config.toml
d_shared_expert = 0
moe_layers = [2, 3, 4, 5, 6, 7, 8, 9, 10, 11, 12]
router_score = "softmax"
lr_router = 0.000613
vocab_size = 4096
norm_eps = 1e-07
tie_embeddings = false
lr = 0.00583
grad_clip = 1.0
train_tokens = 289500000
Below are experts of layer 4 (counted from 0) of a mixture-of-experts language model. Rows are named router (the router's row for the expert), gate (a neuron's input weights, with its number), up (a neuron's input weights, with its number) and show model dimensions 0-223. Each number is 500 + 50 x the weight over its row's rms, rounded and kept within 0 to 999. Numbers have three digits each.
After each expert's rows: a language model's description of what the expert responds to. This comes from a sample of Wikipedia text that the model never trained on.

# expert 5
router:383545523451524478528473553501514455532479449464548629522461575494411516456470465426494426552487502503515523504430537519524429535533532539497496548448484463455621489432418537436450574443436569498484656471481466493477523439511489542495433474565591482447410467541539465523455478513484570424539478512425557579449506553501603490534544510602387547440513427472525534477495511511515511431492505544416412525507529555464490460490449561435523467527466468580562463531448536526459528357422610538625564472521529515546525398495490464429447478438504483462501518475480510488423438508563580492473545587533550438458431496592490502511449511455433503485537454564475510501462512478536412454489
gate4:464567397506537578454478442542510532461527545476450430576521510563448564466470554516431536475456406507466404548458395516429495536584526451567494512457512400580391602514457483525485476483389526542510459459457548541464549532400553458551527540537431554583457521447437524605478540452459574548505474520435484564464491492546556467557454503539412560487479443489493526510490500559467478579505692519471541473513505439544545483495455480519518504340470530582450500491485484496552544579472600428465451450467503532494476485509493405545514498514564509457571412508465468477530461449552536464552501484495591588497477453424509461474537491566511478468496510511496476443586516510439586438530
up4:604613473503452459467429508530594516520548500504495555601428556487540552582474513540511460493473482498467411480528487474382534390484507506450486484495397443567520486448504456588518550536490493466475431452434368487538519529511514540435581560591491553456500515493480446499462462531475571522569464543429385485513453380458524527513498505534520469518472589651517538555471523501436489472541565471512494439531567491474488532647509491576522502513461471505575483456540488512513523537512468444500383601584438589601516533513541504543456461455512546534517436515520471502506525455577495453463463525480454601556506538423427475480571499557511468408527500477503588488562527406430458468520
gate5:434466430528476570568551529412570496611509498564559681424595535574481556453426413464531451525481403465500476519480485496453476476555541475529485504460534447561529514546474574402370569527430499542517507533494464458470518522404452526486481500384459550403488561568491437416490463449457479477556528537554442515507482532439529578517566473479476500426535492443542563544448543504427544527529488515481530497528454538415513512523504445468430476523425524429423439550435542412490482402477519458584464443458519484482560405486503512430474510541526414481465541480514504532521484429557498491534615449533530572595444490478440517505459461517544525483431509521478454534395494495540443519587
up5:485597525445544510540485442465602441546493479430454596573472469468526496526510437573538384447540547625460523521512503527426491519591637579476581455459502484510483473600530482537464482516493488560459531466545465487435556449555496540481458475508567524513384417553548490496458407496473417501525514497462416485525510500556516469540527443577413505512602604617492495515455606461508499549458465567470451513527506507447478516539522538515538539465520439433447485506537525486510476390539501431500492505494498498521543398509501521548510521582512590488558412480488429514407562591510437455461580466458415503543534551461439525546588456496443406487438435468470598504533556533535556538529
gate6:409503568465533548518520479532461546370454547406503570475552429516563486509456487493506564461531515424525504535534576514557482578507525438514553487437491505442439374514485404515535447475489455532484646549462497597524542546453497517473417510511570548412455644507541562495574601488492523528491517538432453567491463400537535410475545577552489490443514402517613537497548463507560457534478435501443485475549467528591497467455477542457481483522497469519540497525482535428450421474347510470540436476428489478461452495412467498517437500587472487454461435488496538528542463424631510414476565489449543501445465488514544608495479548447457480459512496500581486564528467519484465484531
up6:542600432520528473458399515533378608472421459485460480462485475550515554414457482525432501518546520489446443459513512444559503526459491522505508532571522522554477451404522480517508553487443596482385512470464580502455491476460528475507533492502514470527478438465483442457535520541648428439500428472568531475589464507520557475454584572623409459531443461527419535471542532434535488495467515546466448484617452558502510427552402597512428554470463528570452481597567425417498554422451486573531497441481513475538516459506468494514526488437473503460548608562569420436511501556547456535474558547445421505402515481549558539432492418515521463474449524485508578455495452463553544502538
Description: Personal name openings. Second piece of personal names after a capital initial, often at an article's first line, such as M-or-gan, C-ar-l, Gr-eg-orio.

# expert 14
router:523604494581504446457597525519515382440457436495505579488586572433519456578465546476498462415543462459538522602526506522496562451448555558532530526467560503489473518454427465486421479594518524522511452457446415420470597501428530524431520564426579467456485538551502486428461545554429435566519524537441456539468390543491481462585501421578466560461483409532412455529449511491512563497464520508472508454496420530458608574538477585487472394520546496539467483479542600455418550482479496430467445461436552522536484476494552497467577536522571533517464461549486546560438486557578592449463540588468448466496557450489483510496533442572465500425572538541522488590514569447500518507522
gate0:551500452428534424489557483419588478513504544565475545527548511473539403526488512493504570545473483471529520545508454542565442417425472406598425517538504507514575478458564482460499498501480495513424460507517550432575546454497602529468472538429450442484526433455518539468483510518511433511451533471468480538554467418444530554482436407613565555503481556493505486508534474498523480419397495558443492519424521529443597526450542565526425495579528476526461605523501546543455484448435523566514514498519485570423531536347558435397593479422550530449379523516478537558503418570472557474512449486425518519485592465423586518499437475583455511586477424532503476550485535436560473445544
up0:481425444463485416452515458460486415521501508566581569531540484510555447548528561441540531542496555480514583491451501540550430408466495428477457521490531540504546430446491494392410583540436550492431390455547521565561491498535572440506429570534502478456482515507493591459378542517457451463420484392435542478513546471499554567507528508593526445481493536513475504518514488519521529469440536488473466560496438563499513516491513556506500500543436562509462542585448572572472409467468600472543390492473497513562556480421472452488540536431474591513434563464596440592464377583498484444460516436545466468508591518453578463493422441608546597454490531551503479503473491454555461482455
gate1:671566461528609463400521481406470501499550510517446468590485549603410517457506507484406477494523538446539471497465521416580547489507465548454474503512456511531463485461413467565464462519515446544478380535536388479506478535532514512519583520546495501469524485517533442526466498474530455598439432550422463492548510485512466499514485592518493513505446566583477478527470507587500532574447466512437503468531407468456554529574510403560479557488467537424449517474525545631495562414507480475482527551476496480493577467524559552533463530450608475554487383454518521519518437412455545506556420558489441496530499394482533421487532458513430533498588488439472550478585587612529507452519
up1:588570531498446500435505492429554502395427504531437485584472459508420587444565499493476546531451531451515468533498478380555552437505511478459501522437458490485547556551530480452487435553483435473487429527585403512477588508449497485489584492582488471445534602482606439503437504430524503427442482561454506407539524494624441430443496536446510451563524602517473429501482408610528539554446422519527566536484442464481508549445478430452539523545495522431490533411522468490527551430516542535507430560476513509412545517527543413577448484449526479544491435466594508444471551546394454518487480533504559513489468506480431434522560414526441517495577504532518496525603498417463465524590
gate2:476513457537523540477501509530509494408447410531509586455551515504521594474594522463540538342562530525524500484505544426495478428543516534566454491532530521497435470553560474545568446533353465495436449478411538509494442516448441516533539508425435520483492471466438512496540565482475547491550485478480519495429363460496460504551562469479465476542408473428508474469485366483484506599416537413506490555517474470504531554492519502553491524488511544599482549471526512554506611571439503562415484550519542471414370446520512528543446528526662526445454505499460463481579561457499534505446491510453480604449570518499490492511498613486520555544515443467513426410533514393442437475490
up2:491562481562505483505542530595538482435476421487556586413441490500435464513532527500526519452460483511450456508563499499559614516551550560570532418480432532610476433427480424552498465516494546538507414403462449451510426513453552512452475519496432449519454510526492517411480515448525565455512506516476533480418533501492456415484598481519465464552488430459500492470389406497440503572570485512553528564474515470485605551629477543456468504479410468520471431562532456551550522565561557505409569565429505466550470454533489603526441507520591457469495500490469513430517497526483482451554561658477501465480613467575491476538485580530448499558487458528465494451598447453552413461581
Description: Personal surname pieces. Pieces of personal names, mostly surname endings and particles, such as -ić, -son, Jr., Mc, Keselowski, often inside tables.

# expert 26
router:450470509504569505546529477506505467563466553521459466520434454574549401427554558480521411501529513539467516430510509411380533506575501450476400438550497566526557521412560424482406510511591431499487481514452546528448498526533539494478488460444460490476538490571509585453539515498577524546438562536492499453390545479527450460528427538507393447508574565447466549511447445575511511550430508524537470534583460572537439547518526503542535398486399401463595441588462488468460460490514491400499446564533592491549613531507522526528468394462413415560476490494616495460538583439543516476517446460507441556530533496479534467506478510565471609558474450476550565499514497536540545491555
gate1:486555469474542498600518499460479508422506527410591552424510592491519538479429395524479320559534422532513540505551558468442535538452421448501427496580400554533492490510523496560484469488468490460502483517470518571459534421488523488545547429481574397505395460514546505417588562564511586502522561547446505454533517489492492537479507578499387521509523499476510476369454418542372533513574575496419498589621529506451470518457511521578489530499469566503532566509448495468468454505574468504451548558550549586527598531495588464545517452464507518579489490485465466517502506445622564477503467534514533486513482523499516516465538551467566559445527465471476520538473591524530454459411
up1:453523490384471508604563537437402580508460488492567501391495544475538510513453479551432394501516459489539531489525478468411549543476421531506392519624473498567524464411554533528353576502536506490532594457461560506510448479501502524606614490503496407533461467523495449451557531577517567452578506529412552485511440445521477549528530524483377495446550497495450457451513484565425504565497475564497480509518579517480484518440523558518424516507483561497497562507434437520412506546552463497508530594510531480548551511528505451533499515471491423590477523541423471514509517448505503425527482444487560503576456609554446486413484580468569487438536441422512465545485527546521526411391
gate2:445475471514417520424472520500514452454513496390487472569539535460544504499661549498517457515462530426508477476469465576501462527478525429600501449523504567517467530483503458558461470522599499567463503470536492548548478587459477477434470467477563517519403439555498416497596514449508378518441458522520472523510454533464485494520586563585492470575437504551549489562404555559535531435453417461512549438504420514513445491520468567486452447548566513556432476570527429515422472533541571423532478619601568529490431498457507467532459364468470480534465506481529565466458552534575433546495467467449513481493485541506369551551528565502600553419468501455430495395506485535441507470418
up2:463472545509436469506517517581518483453514538487471437629458485507560454511571523502470481432477494445542433416460504590472451478429586446475404484552507514471487412550484426535417498472578577603515559396485561568577459523558454500494489497508524500517423505552463502547512571471557503487502367466544445528542441477536501477548536537612417451573467442417585522563466494594523462498516376530493536572511573447502383506555508495437486484497571506490424569542501435520455545558484542448535458540646511497432421522511476409528477483589420465600568544450536544511503495495573524516481460433485545485505423517489478446504484516494560488414508410447496473493549484493522450429492
gate3:441517525587590534450505576482543437516464479493522474452629519526467545497499499478473459544495415558522509382525453558478529539410599482425516562459486499620496478550440530485534456563487466477534508538530474472467644500498525358547574448517426425574544514538529558481522484509463462546472566453508544527439482365514553498490488525546494504452527503509512470442499464460492570450438443476490509536604503520503466460533563497415551492446573569479543499525533437390414511572451458522447473519489514515442519491480537546539588440506513453471525457537591490582465502531622539530500467467508489633484591471609533459542509500459511492588452558453578525427626463506548493457480
up3:564476513372387501527527509463497579433520520508525539477354504496483500562483432549504515442442490416496491533464465520548407508473379492535566525494530460454544482531498538449493534513454528477468519430506522514553425612495463513440455554536576543497451505509466394505471555491425546425519449413444424514588449570534448457466584481458569491548474468473453539484448561415513490554528494476469532500391560461524536506497433543507462582548510594521428509499409536539611486454536543574544494449485496448564399477525506417410466525535422562542505534504401493464511462507450495500513495546508542439543415505375462580478543523535493478470442475541401378503414510448479486547467
Description: Determiners and articles. Articles and possessive determiners that open a noun phrase, especially sentence-initial The after headings, plus a, his, its, their.

# expert 42
router:486562460441601558386462581484543477582519428595486502530468448564417526571529531442493467509466463513454605524443507448567512447464558543474428465518484541476551552602467471414498529463432578533579537560529487517494433445518476414492564553480581458484476497494461424475407398479500480454553592508527520508536430564517472495500455411612450443518469496605457474450546515456503551543539514447510519537464463470496549518492488490543484450449449510468474588584456522514475461465548481489536487418398480545523558483499543482421479573551536541420442560541495553459500507415482513476567567525563539568584497558437548467490459482538523573492410529421401414504415574546564432458470
gate0:519451439521594469479489542492562474496469545510407575509466478554552454520510539523466405452462498535559485529466519573619460513568561573440408489400494414501441586620471491411428569451492606535511487508448575419438489441473496453496598503521520495402502510534442468522424405530527581494369532579465539520537465495482476513596467439466502559463475510561447458450583607456518507453504449489547534482480561469413523566555550471493570485424558513478536495543441417516499542482509500617463567536538522467550419497529399491418484510548473435457538500536547519561557507489521549472566559496489489536539451472556562402447495455500461525525451480466445481530453481598549537537530
up0:519517515503534458449485472410487477504596519470456480444531424501461543461433537499483409429542567430522548492522571548446430428432432499578532461592552550518513475435467458455545449560474499545516509397452525474479466490458610629450479512446546415503511465440490486509518543440511449517478497460527466351422474496486516528599527481460539554468432589500567532525455637481475559479513467579556649510412471517504481506444492541530522501551546505469530568558511607491462562510486466426558497466554517561518420488476529469480481541513510591549504509520576496565499450460466463551570529522536483569586582495524551478470444416584586478485621414556517445437488468523457550493514
gate1:387478433483479515534507545485524584548504478511473570460392587480468529612410527437504466515518467456516601561530518498543487515575477508505489559554447442487499502548514572477539523394439445502472634448538462487518483536448521433535519478493484547473512550490525471525527443429531592522572543480508395512463483555534477529446513495538495387554512474421465375520631499431559580480501546582551538571576473523471542479522492551457552500555506502462559524480485436468457529468461460544528550535448530529469453500444440453492588509515482506508407552501525537609518517600491454525501511564567440571574596533488410512459577520463394530537531473533531432501494446616412451539398
up1:553490548571540429524508485516502473458477484399574399481528485547526452446547501495414576540518543557456433449435546485407455482490527532506519483521478502468474511460548418566488496576558498479485401501481510551457559508503520506446467578528544484529501450565447513478494561543499379465481483582516491459574501521548628480528508502510532663418498493537550519408478498544534399511469537490431462471414528536528432507464482444529438470428508458542448445519502492536567510596541510531508396467501553506534497393536519517512389536464597489411591604550461485483416471459427457455490452464425538440468439496617528508520471509589523424505531522447574588520539551387565562499519
gate2:575538543500527606388480522525397479544498535508525507476465527564617516568564489513542534453518487520469494529527506486396540529424493420434437475600456481507460543481510522460468458517457547535497495574479622447514475566393545440493435441444460526456483578465581416543523499486517582537490496525603568521520516441548484612498517505476472507446434509556438482606564412484496572490482507534498489503435471527540523438489534505544537531514608488486370508454515531453542536544466454447497483455534499484525479568597464551460419529541541629527573551471488495414439499407562532372535524400528511621443554481495488533439471489483481601546547451465490512536467540557488478469543
up2:471412474525473476546486435518514521451476467460547388411510467525521433443487453561500443484466564490502553315493538534496437459420559506523521535488493494483492555539505470387551497526536421429543513447446517574529558588476391531565416477503395410564436451530542577469536560479510508453430457396454485512509470550469469492579517441485570537483477513468508576526502479466478464502412459480553540561394605448453429447462543534518504469561428548451508529485453537483524476469457447528525485583586490463472484482434521422580456476452386406525511469478458440536581561406467531501431414492436537450459459442562513510492465420453518494561598501464475484518506500414518465495532
Description: Narrative action verbs. Past-tense verbs after a subject in biographies and plots, or their first pieces, as in began, moved, dressed, obtained.

# expert 27
router:501472460468512561397499517490581462541442435552459503522451451583543480527468497500442496536380491463525474402397448430507574495511514453406453461466457533474566580574461428483437495568527537492578514535520555481473459484524555476543567499471494468435551482572529500568389509513491472475445601538449416522530473465542453505460472467587450483510588501569454510485518439474496601510492551458470481477501526471556517573552554533507507454563449495437500539603551596545550449477476412423451471572433462459568616490395530565510448489591529474506480533478564548478547528428477461498460493589514502523537587574475567495483397518497536600580404525464476552590475568480458446477568
gate0:518508589521596535579522545507511476479444382608532565450468464500564436561546414440494489516521517500483478472473500681542493376502478568464503518469527583462449542544552560497500495467384524543510552501468465464462583533457470482527489539410432501468505512509545550476439455538530523512477510487446447575511424486566523554468593528469524571489552425496557510381526474580540455523554470531509463515425563400500501509603511567509463504565524554500482437493522545505515623546530437618487469500381513413446593531493424490519495524536518514463560502505528402520489458565607581487507570479532485457605543498532528459422548484455424490570502486489485480509451467455452518560514
up0:432465502489606509507477525545571456510485459591379427478493507458456456598555478462490446542505512526531477501486577496477491471513482512486521523453481483465504485487462504501489519533559624450512511433561489552440456443491567474444569494586503592579439420510526503576421489514480533543482498444511470536512460652537469515447439595516487513376582519514565479487449423523508469529432546466602415546542497448494511511547561536523408542433422542382435530446522523398513502466536448508566458403525512571471563549486431476576527527457507549497563484630520518449467534532599430397484460439572540551398462483542487513504583511480476523533400494519458563526574483487521461477548
gate1:498523565513512464586500491479472448457453476499515523550519449508605454541529549529475525507463450634463468343562495533505474500424516494440513479507534423488499444539468519561478488506521514499445483555547522481460442538475527527504335504565453451522481407422518490614458595488532551603509514557487547495456489480538596455557499565504498437466518514442616436559519559465492450515474478553499410457482577564665459587423496441441495481447535553429497525517474493435530507519475525522542489513518465461521487578454475458528517502460385535588411422435567428483557460521424563577460430524524490496567528467517473531478487424472516458441477562419533513529437390478507529425552
up1:514552491548528465501568427549565570556438526515499546556540571494518520526461516478555595413502483536517568523477507424524469486467444508540472440517466486485418516419525462534510480520465484524507465484501496517518512522453376607543512472409418561495462594613466595374520493565405388434609534459447448495487435488540469542490509585433522582434494495503500548523456568518538513541633470422461578478545502419459538411541607457537512478507560501507527535499555507564493418547455566545465543472516529390547509546377501562526510461547492486503490518550410494567555455455564562436565516484488514560496484566482456540463451536520482436546535448634483449500542522551559524508513
gate2:524542566489537488374571449556492376448460466489490575430464407504479483539501482471524416593553483546530429498475561508468532465522591407602549511512465581556526582519442594434462505517530500407492546523484449471504443493384501538457465511475486468454433528571469484518401554527470450493463546411551464522479452531505512471562425518533525568475507545547438441494584512392373582518531482528478506464504463514401509420427457536473524551511439560474500533520376446550496504506444533521549488586457540521497540514492435506476429586413507544505477497529551499551462452481404574487504510606439542401436505465440487577467488564520469430479488521467452505560423461561494422489514
up2:412486505526507510572395489430499463494468483474556522541537594557449557502458520550516468450547572444601548488445484415512539520456510585495550502434579516437548491379492406535494511454452576520467519472498537504485588532556538405449565549431615587580584420545469519565575495509539503540550505540472559444478490473599488508543520501532488472507497496405490517497496483549529468536460504479557430531536535436491541456485547496470532539454531473534424473510546518557478441513482461435538475518521487492463435519511561540444588409529456598460443494471461513424511501487617443508536513509481530656557489583517429458601612507472529563419612523488502496508531564399416558553528
Description: Verbs after subjects. Auxiliary and main verbs right after a subject, plus adverbs following them, such as was, has been, is, became, also, again.

# expert 54
router:494454557555484483394527461511470533504486512543559535523426556645479500459457445458567400545450561451435525468431511467582478555593409452503503521435570510522571463469428508462490560464529571568463529538579498558620505509596433474485478512426593509587440475464529495595478529568533513451455446462492431538536486574577489481528506567492461456484488457531510541502457447512506458571475561559536442506484481457448458463528430485464603437494445381563519530558496528537479450418448490583496611546526583466497554434543468515409438561439558475452552508515527523420469482571580545527512486517449469416442435503466538474511529520486407448522518420535420554489516419509508436532457
gate3:554504466624398458601428508543436430514510487510589548541466501563512456596456424518415546483482448558457598539471393479538501475427517599493440486426519535536523537486558426547488475495501463504460421519547457501500512466601505554414555534542516521539494548499546498510474553447472535483447535516543525490505507571500417532555495443462496564476472395466456462485648531553439456394494570487571601561524568476493517590525516514532559506507497474594596538418527563582564443454464518482449505460553479579532546521485556493528579590521533522529447441508456557512513490585503523514529442478526426513456422502479542544486487479526542612510544417589427503530506480553463403538550
up3:501473471557455480548486478529471541530418520492559604548532578530558514517455458508446548461563392550488678551480455517533441532440539514503494515522484515565632547518502426462532501422467516458490465539545463459517457409538451557473508428507453509488422516497598492495566544527509536501420500468493511404443567546456493535560491461512472537409478377454535538466546462460430511432490613491590526544523522559469406592499527553427585474497513530478578501504509560548570538466446436485465575507586456482552537544401545538474492586513472526520458391546454606549444531598531541512548426470526493526549511612509561444533483504495474458521556425524490566519496470458485422463556
gate4:513587477481444458559449493568476474535518479537517495526421500501532520515565510453513465461498429545599554401490497498466495466573519489435522476510626574540627491488496524517583585500542537474488483568532470461518451445459461484516451450573477412538457466524529485453466452507512475588496497431471451478446562495453599517479447470483418488483416553408431440419554566553507522464541589530478447536451533458456436414492591469423578489521511531608547478462513608462518457503507496556581565426573519525603527539514549546497482475558502539574477509565411517488481427439473516509517486573594434449507537577467504356502414511539507475530510469494495655463473566492421480563499
up4:600489556579476372475475468500569492534511482551501495496567494526509478438532399535494610452488440476437463344544489559531409447431523523532473452526484484512495467365405477456590441520536446546480429506522545443529546460570529545529450542507463449461493496540570490495443525525503526492511489512483497564514395490582517464493507501498466519509562506525526459536528470544449358500413434534583500519439603601486550563437480423523531470567533608490468548486494573543540559432460565564476444440514424536515474490437421403519512507476519463545445444459568568496553467535406503496500421443432457528483571522453562506584511478462445525511443471532543520583477401455531520448531
gate5:431522519474566515487441522502504571466492545522530467547471455474617614524535451510538462499428497485536496510494403566463473470431534533622427573469624482624594490525559456511533559521495629536567559433562463492509561451470490425566557449484525469492504502490516459521570517477550503501382449425505517455580528518626494596484501433508476564502619515478597467535439505582516542424458418445602534567600551440515461486455571461522511490458527516594537558537520533568468450523546494536519584466505545532462462507504513457429499474402520563554510513368511502524520564469474532469521506516523432524487511523459554570495522514523446408542510466485525504439513543460463501408473
up5:453505461514442566502572509361487505564511527504447538534470484508433476520559518548456479549608463446521502490436571438499535520580459486481530488509473517401405512631461551449487415492488477458538510578462581506521475572422509516490475493460469570482502484450500490509474455519493520499592582500496456508399525523434561418508497520508541452545394535445499442526508497424526545545598617519400502481352465546422572502543498555445490540449417486406510582484472470470513515498502461468530466525545407477551607455503490565506515491533471451431544531532437425491489462504487492487568513441532641534590566509432455407563528446578517505486450528456460540574433446490476599550518
Description: Word-initial letters after punctuation. First letter of a word right after an opening bracket, quote or table bar, as in (TV series), "rather", | Hapoel.

# expert 19
router:508440568568444384508455462457484531435525459614446463515492469500475451480545556408515406576519482543487469459570498440381372572568528527552477530526501416587425423568484539480534479548542504398450475486576475492453566508484431528546585577524602528466623500493440503506486509481483516536500445491391512440481494546453515507511514557522574496501572515559551504548445475479482422483579523538515519500419496458454509490503427565552574596502498556445457510427416530520505473532517400540438533537490502589475428497555565418529562533491536496559502515473495538525473451483550457517556530499439635478615505422541488481532519568438423516466414426503532493549507440541462532526514
gate1:611428475581530522460543503519446524498522481511462522470494531505521497437561569516462495407497581612463517527451451529500431546503487458610476459603521505479516483463529564553401573524606541530492553524457508448547516538579450592461499530375476519455368496467559481509553479484501453582419425536541445559505537474352484521469428536504616443428548560545564494476460500567461480496483591511498549393554593500485561452465611517488506498428523395441469497607478511453482470517440483430424521512509483397566525458492511558473431526523495437482495581603531510484414467440481513477485479443549452479489495472478470496519530495467463570521438420489457476540552481566507544539513
up1:466553509383481455650550505453538473505476555443461477527532465523536452491493478582491513541576371384541563448529465493488510498505561548491624615454484451527524533541504515476557417480406490483460549505532431443547541560473486508502493523554403549549513376480561478547463533537487547463551548476421471488450447527560555499476518469564390577492509552448511556539545466433565612488516479436529527508474481445425452600507430532486415492539520545512526360473527473472470504479531528572386552495503497547428526490559528469537507449500420535456521455488413513520511623492546462496500507429518590581529529444519465517575458455496496415415482518474510521539447569502439509544436
gate2:465533514502472500531566452522465500542407519451519490512463445509454471492641525480488495468384476470538573507447542414500534579425477416515489507460485464473445553541477482479511580409550577448617533585484538468527515509459473479511542521471404536465469539518408542460453577499530486481574505543489539550562464435496436468468494496485488571454502452522400527559423502520495506575472568516413525545473561498590424501464488509577477398489505481511528502462483489474457428452521437494519434494535470466541545472419501637546552467533492589618499634395444485505533475438613518462503395555371524531509469553530520495486431586604475553539554482536481436550517584469503517465557
up2:488448449455493525560540549483529489437508534468471479436386539426435554509547359438451500550528506462476463471476540575465485536450506511561452481528441529505452463398451451528482482510533519510454535364391532573548521538458578480523547534499571620501476429447552389558522521529533574444436480547597376498484570587508516445533436471507444486555500551505506493483516518517513443450488445471544400566484476447515543481520494596523457464490588501503440464418486538500557550432463479438513542470540535479561531422430468480494487509433458459444434488515579589548489517639516442546551519417567442474432504523479397559439558551461495451503535499486547581442532572560517465533548
gate3:518453490508383429436410513572490472603427501504515492555498414507535485446438585462488504515448496545493531540520584413431444424493469495335472505560566537533492451523533363469567542467488530503457410511533522544530500505604435513584451512479550487476517491613457486489481532500579440552572523522507539468494573391466479487558540451604489516489523473496513492516531540529478446449518432478501450508465507541488462549524490530497536487570489479505530554526578454520414496453485424498575522491482469481537384530451583446441557511480405489500469569504545384434521507440525392514504429523452539345548508504478539535480544588540613507516428475474487569524485433444461557450534
up3:496514491550436434516434565505493468567452439467436459569485491496491541476426633525552501464472504505447450451498584414481502423420475459405439497625558446483514447502579408465528433477496474485467408534463548538541524482531503512584505551604593419378589512568500446478453462422511480538493513522500438531414558451423517468488521451523536507518546535522435426514524527552424433550475526406433552584455493545538498526512506494492532486541517450519508491481533476514355543467443502517556451489512519567562446516414513426486525441532481596575472601556550445475508453501504447428460466510518541502564538445562568595522521596456632541490486428453453516521522523425480500530498
Description: Song-title word pieces. Word pieces inside quoted song and album titles, often after a capital letter, such as Kn-ow, W-h-at, You, Love, God.

# expert 6
router:530514491533411365552453527528447614490603442428513587504482535441494533567473472519448543492513450476544557479590551549489541470505468583566411562483512513446550518439485433519576589403570517415440497534457479453546428547509524544455521439574526471609471452559545487540493434464479500486514521432507527563487499545475472538453452433487505590548549558404504472431615464505528464430471468518471440476477496432463458481559556575475458480556590510575576434497466545583525501520445466468491488509501420562492433467477594487569530499502503511462323510569503565501574507466418545495558448508560429417486582466496490473555441531500430465494529432544522536529520518428462501473511
gate2:622497373531517468525474393492489464538371584531496510521515583501517495471488570452443510519532400526529409537409492470570567491488493474477505540537520467449397460496504561490516503415501482530569373463499541509465447577525421414390564482459546520535424499418545487589543494563509544499564525419480441551514490494398429442554479449590626550496483459528500508483431488554495500488436483476498457446530577544498486557494561517452538427481543467419493526544463450599539554472400519518445526469435513466509553527539494477576465455411510514492499576439521515462544591390498547478488590461544530519550514480472545429532499502467449456543549485494558578601487515527533458481425
up2:471533547509628480446448444566428486426557559523493412459497414548367582412427548516534486409427559581504547443515525486465518513454519522403587549463525530441531556459501511445593522439481412568487545458482494454525462565531498446460581500555505515503436497546607525603423502491504527460456486492519511519521555522487532458461561556555509446411455537557519540463422525504374530458475510549521437484462550498520409479550461470491504551582554464529525447487380485466449535541599501486524546461531562596447558513500511468466514449515476417542468534477517509546519476504536579378523569528611461482466472519444576493503541549510514472443495551584390605506501507499550471517488
gate3:528414435458502473529495526485546455526528435489415566457501578539460462524613418508462470542490496550540471551605454458497543468492539573523416539571582564594482434469527428550641562503567477505480357551538529476403465518411576523587556449524489517470450521468494503460538471519518509526450533480429566484501542451502437524563585439469500494491452520491509534524546588529481448501397471437478490445438595461464563491484446562411497406563546446564496555470497432583584499482539581460529534508517531493491477429478568484449488516414502463501448577444553443477505394463503490527574465546437479473545578494410497434555444623515467459532558513552499543525523558545502540472487
up3:530425451486408500486556580515509561441554522507413506521455551432560516467507539597462466537517465491542402499514434484557530469400544661439537498519478583534495470520598495514612493591575451500560324551447525541533444515465579409568518500558466516518477477515531527476483459492465477446520512537467584471496498484479507520528562474485456386553557482522523496512536471469463483484483475417541549493562598401558575506497466546420566428550465514524436483504515426532419482551530505398492455570585521498551539612490553406466516480452526421545444453461436454529496493531447513525529521531513510544595539542448529464474458451484528443466541471515497419468512578522519564499381
gate4:597523433501404481560570482485474477551482569485500587448470530405478425557484453519505370453526451465500386526528431507596509519551464530530491454547556559525515552438563469511468500478601455558477480505495529523478450588556501419490542510549530384498489497533541407550517547476443480490489476494485567541405498567471492486504559510449492522534560461506567518547586424583503455550455412506396501458523465431473565433532545555507562545513574407613474457491482501559546459460512550393467587580549544548560510520538531413456438475507477547539423568474560561486500446428474547500571445518602420477557553446514463536464525504475402494575492481488514542523466510457506512407407
up4:558544499425555538578546465435605430490455563501464479514528501550512489557418517525494455495505457551545529650518514536518477568521507545420592432493464528521483486547460579550511495573458512537558380558479458499480504534410458487536509530541530474499499457543559530532501542466481448492575427506515473503545483372481538526619488499479506513474544576585542616535479440455561443543598432409435558506577419462453566438520475550507458487474512446447473474522465512503463587608388569555510492467482552498572491506440501530511396504476586552469582574643508545465491505512527471435477474515530538516559476523545462438541589495529416462458421520450546524494491487469532550517616
Description: Place-name pieces. Mid-word pieces of place names, mostly Asian, European and US, as in Bal-och-istan, Sind-h-udurg, Milw-au-kee, Californ-ia.